Below are experts of layer 2 (counted from 0) of a mixture-of-experts language model. Rows are named gate (a neuron's input weights, with its number), up (a neuron's input weights, with its number) and show model dimensions 0-127. Each number is 128 + 24 x the weight over its row's rms, rounded and kept within 0 to 255.
Before each expert's rows: a language model's description of what the expert responds to. This comes from a sample of Wikipedia text that the model never trained on.

# expert 38
It responds to: Word-initial pieces, often v, d, p, l, starting words like voters, vs., monitor, Premier, professionals, frequently in tables.
gate2 [173 119 134 167 127 113 170 113 147 126 120 137 139 147 135 123 133 173  94 135  90 154 125 103 169 134 106 126 127 119 145 159 124 138  79 133 124 121 104 132  84  80 154 101 122 157 105 145 130 127 183 126 181 138 155 141 161 112 148  92 169 184  89 158 106 129 157 128 124 123 155 128 131 111 162 118 129  94 146 122 126 149 165  76  88  99 181 124 168 155 138 116 146 112 120  99 149 122 162 116 136 102 120 141 124 130 133 127 166 105 140 153 113 127 134 133 132 133 128 114 159 133 182 137 118 139 122 112]
up2 [ 83 107 102 108 117 150 107 150  97 165  86 108  78 130 140 137 138 147 158  89 119 124 148 153 124 149 133 162 131 169  90 100 128 138 152 166 163 119 122 115 143 119 111 126 103 145 124 142  96 136  84 144  86 154  74 123 123 154 111 122 127 136 147 106 156 145 121 143 139  94  85 101 110 165 100 126 106 114 150 132 116 135  87 163 137 134 100 143  80 104 118 132 115 106 118 124 144 150  97 149 125 164 146 103  92  95 156  95 115 151 122 111 179 159 140 130 116 127 133 103 103 164  92  93 125 119 144 139]

# expert 34
It responds to: Opening letter or prefix of a word after a space, especially capital B, G, S in names, and s, b, con, comp, trans.
gate0 [121 123 109 145 112  80 137  90 146 111 105 142 118 139  93 109 100 154 124 119 166 128 129 106 106 115 115 123 157 154 156 140 141 142 101 169 116  81 130 140 128 108 157 138  74 108 118 148 116  75 167 100 107 146 116 139 166  95 140 124 169 112 118 139 131 145 121 119  98 115 119 108  86 113 166 120 123 141 168 109 159 103 102 109 115 135 117 144 108 131 126 103 127 179 115 176 103 111 163 129 149 104 176 138 141 139 114  86 138 135 135 154 101 127  88 111  80 166 151 173 131 122 123 131 129 179 119 144]
up0 [162 113 139 127 122 111 145 113 142 141  92 115 120 139 117 108 117 117 162 151 124  92 109 130 157 147 157 136 165 108 143 141 177 141 132 165 125 112 165 159  91 164 163 151 113 118 157 112  86 143 163 138  93 120 150 130 144 137 164 115 113 152 131 104  99 120 154 128 123 156  95 102 100 157  99 137  97 140 146 118 134 120 106 121 161 175 188 142 117 124 135 148 175 159 160 118  99 141 136 122 106 144 148  85 117 172 144 112 141 154 105 136 119 150 116 117  76 133 103 120  80 110 158 153 177 120 142 144]

# expert 44
It responds to: Word-initial T/t, H, M pieces and the piece end in legend, amendment, referendums, and LaTeX \end commands.
gate2 [124 125 131 113 148 142 147 150 134 135 131 119 181 143 115 106 159 164 132 116 105 119 104 123 146 166  97 110 133 111  98 104 128 143 100 161 136 135 155 156 136 131 180 118 128 102 118 156 151 109  66 100 100 114 130 155 132 136  93 104 124 134 128 154 139 100 124 139 128 128 105 128 151 133 143 112  79 145  80 105  84 135 119 120 103  98 145 100 146 127 176 124 161  76  96 148  82  94 132 146  95 163 180 130 124 138 156 123 166 167  92 142 122 139 114 128 166 145  85 131 146 165 152 108 131 130 116 127]
up2 [147 104 155 142  79 119 162 163 136  94 140  90 148 131 115 136 133 120 144 125 116 120 117 155 125 145 107 111 142 133 108 111 110 168 118  95 111 126 103 126 120 147 202 155 131 121 116 142 133 139 102 109 111 118 162 102 124 101 121 134 113 130 153  91 159  94 149 146 152 163 137 110 191 120 137 167 100 135 115 142 130 122 166  79 138 104  58 119 126 101 109 143 166  84 121 127 129 119 126 168 120 182 134 118 107 128 119 138 113 167 110 169 129 140  94 134  98 140  75 156 150 131 141  99 134 131 125 124]

# expert 27
It responds to: Word-final suffixes forming plurals or agent nouns, like -ers, -s, -ies, -ants, as in doctors, continues, Bakersfield.
gate0 [142 121 132 141 140 106 178 122 122 106 147 124 125  68 107 133 145 158 158  98 110 132 114 103 153 147  94  98 135 139 173 138 157 172 143 141 125 128 118  96 117 147  99 105  95  91 155 141 141 134 148 139 153 145 140 154 120 128 101 124 118 125 109 158 126 126  99 135 150  82 110 172 152 143 144 153 173 137 169 100 142 154 117 162 103 107 169  98 109  72 144 164  95 114 141 146  95  97  76 126 125 131 124 120 121 149 141 136 142 157 133 125 169 141 102 144 176 109 120 147  96 119 161 139 127 121 171 146]
up0 [123  97 135 132 156 102 134 143 129  91 149 139 118  77 123 151 146 128 147 138 134 143 123 112 124 126  82 112 133 117 188  91 130 167 159 160 106 110 100 112 102 130 129 103 101 112 126 144 130 125 124 141 123 144 121 122 113 113 104 152 100 146 100 188 144 135 103 164 150 114 124 142 157 144 119 154 162 177 127 106 161 131 156 139 112 117 181 101 109  87 129 125 118 116 114 162  83 107  87 147 127 113 116 131 118 146 136 124 120 139 114  92 185 130 100 124 207 142 133 130  77 116 158 150 148 131 157 133]

# expert 17
It responds to: Second digits of years after 2 or 1, as in 2-0-09 and 1-9-50, plus word-initial sc, pl, phys, as in Review scores.
gate2 [129 164 105 166 122  83 111 120 114 125 103 127 138 152 179 132 182 146 145 124 130  75 127 136 100 131 174 116 100 103 148 133 107 149 170 138 149 143 140 156 124 125 160 149  91 135 132 130 154 128 165 116 172 113 171 133 109 160 113 142 117 148 127 141 111 119  85  84 122 154 135 125 137 115 106 119 166 178  94 138 137 137 108 148 178 170 113 135 111 139 138  97 121 123 134 155  95  97 106 135  91 131 127 180 114 133 144 116 145  83  76 125  91 101 117  81 128 125 135 143 118 138 130 112 129 133 109 118]
up2 [129 142 111 175 136  81 111 147 140 108 117 155 132 133 148 150 129 120 168 131 161 105 150 140 117 114 147 135 100  89 153 149 129 142 173 126 143 165 105 113 166 149 156 130 149 128 130 109 119 119 177 142 157 126 144 113 113 107  95 157  91 129  91 124 125 124  82  83 114 123 121 133 110 138 102  94  92 159  90 158 145 166 120 116 172 126  85 107 116 148 124 106 155 120 129 176  80 122 153  95 113 128 128 163 138 143 142 102 124 116 100 123  87 116 100  80 161 120 147 135  95 124 119 165 169 152 123 135]

# expert 37
It responds to: Inner or ending syllables of common words such as ra, age, ance, ile, as in barrage, storage, Jubilee, guitars, environment.
gate0 [109 129 139 163 139 116  88 154 107 149 108 128 115 156 125  90 120 105 118 153 120 126 133  54 150 111  98 140 152 144  94 119 137 169 118 109 141 165 118 137 114 125 149 122 161 130 113 134 104  94 155 142 142  47 103 148 125  97 143  84 149 121 164 158 129  85 113 125 151 126 151 159  88 115 113 140 144 140 123 135 135 178 122 125 122 139 138 152 140 115 127  93 136 112 135 141  79 130 145 156 133 153 152 122 133 161 111  92 115 154 180 140 100 130 128 104 156 158 159 136  90 148 178 136 106 137 146 144]
up0 [159 153 116 124 102  91  76 158 160 106 109 139 138 159 152 122 143 126  81 110  78 144 147 160  77 121 162 131 132 139 129 133 109 154 137  96  88 115 114 136 103 116 150 128  92 179 137  80  94 137 170 143 110 109 118 120 139 150 107 109  89  95 123 114 113 137 108 145 127 111 141 115  90 158 150 121 102 180 104 118 161 103 105 121 117 131  98 165 163  97 139 128  93 185 129 124 148 100 131  87 164 125 117 130 124 135 103 122 129 121 147 155 145 149 122 139  95 119 130 140 158 126 133 170 127 143 142 116]

# expert 51
It responds to: Single digits inside multi-digit numbers, especially years in birth dates, coordinates, and figures in tables, like 1748, 1,500.
gate3 [101 135 106 101 136 167 146 144 138 151 115 132 110  82 116 108 150 165 164 131  86 142 108 120 144 123 117 174 105 127 121 112 141  89 121 140 151 166 110 170 147 115 106 107 127 120 121 125 120 133 111  84 106 119 107 140 101 152 125 135 164 123  88 152 139 145 132 118 115 127 114 130 144 154 159 111 134 139 187 127 123 140  84 155  82 146 185 122 138 153 160 139 174 121 164 109 134 169  91 139 191 107  81 102 114 134 100 144 104  89 139 146 130 156 128 116 121 140 138 107 125 127 131 101 114 113  76 114]
up3 [153 116 115 146 154 161 113 108 135 128 133 127 106 138 105 115 109 125 148 135 130 112 103 113 133 109 154 140 108 139 141 143 127 129 119 123 137 113 150 130 135 142 129 116 158 154 157 116 144 153  94 158 130  91 147 125 134 146 116 136 109 127 168 108 113 120 113 119 107 104 124  99 149  48 109 108  88 126 134 139 109 125 128  87 172 131 105 139 137 124 104  84  98 124 131 113 135  90 183 118 142 107 174 197 113 139 144  92 158 178 137 131 118  66 142 102 162  78  97 131  91 136 126 116 168 140 177 145]

# expert 53
It responds to: Short fragments like ap, op, ip, es, ers inside names and words after a capital or first letters, as in Bon-ap-arte, Kla-ip-ėda.
gate0 [161 191 129 159 143  70 105 178 168 118 122 125 150 172 145 105 153 154 130 103 124 167 121 138 140  94  81 142 120  86 151 158 128 162  96 114 128  89 130 168 102 125 127  94 127 112 162  93 117 141 155 164 150 123 126 142 131 150 125 114 118  93 115  89 109 159 129 120 174 149 131 113 128 140 114 137 154 122 126 137 146 165 108 166 125 104 145 104 106 140 150 111 147  98 149 147 112 153  98 101 146 139 137 119 128 134 148 124 124 122 125 130 129 148 140 123 108 154  94 149 124  84 129 176 124 134  68 137]
up0 [132 157 111  99  76 108 158 106 112 152 105 144 113 127 129 129 140 160 176 105 101 144 168 112  94 127 142 145 102 149 127  84 128 104 124 130 143 128  93 139 142 168 124 144 102  87  73 134 101 100 150 110 108 131 102 104 128 101 152 110 153 145 148 117  84 168 106 141 140 117 151 176 101 138 110 108 126 143 106 142 119 125 135 137 125 108 138 144 129 172 127 142 169 151 101 121 142 138 169 137 123 148 137 166  91 145 118  85 122 194 154 140 122  81 110 140 149 162 179 126 140 133 127 125 104 134 126  99]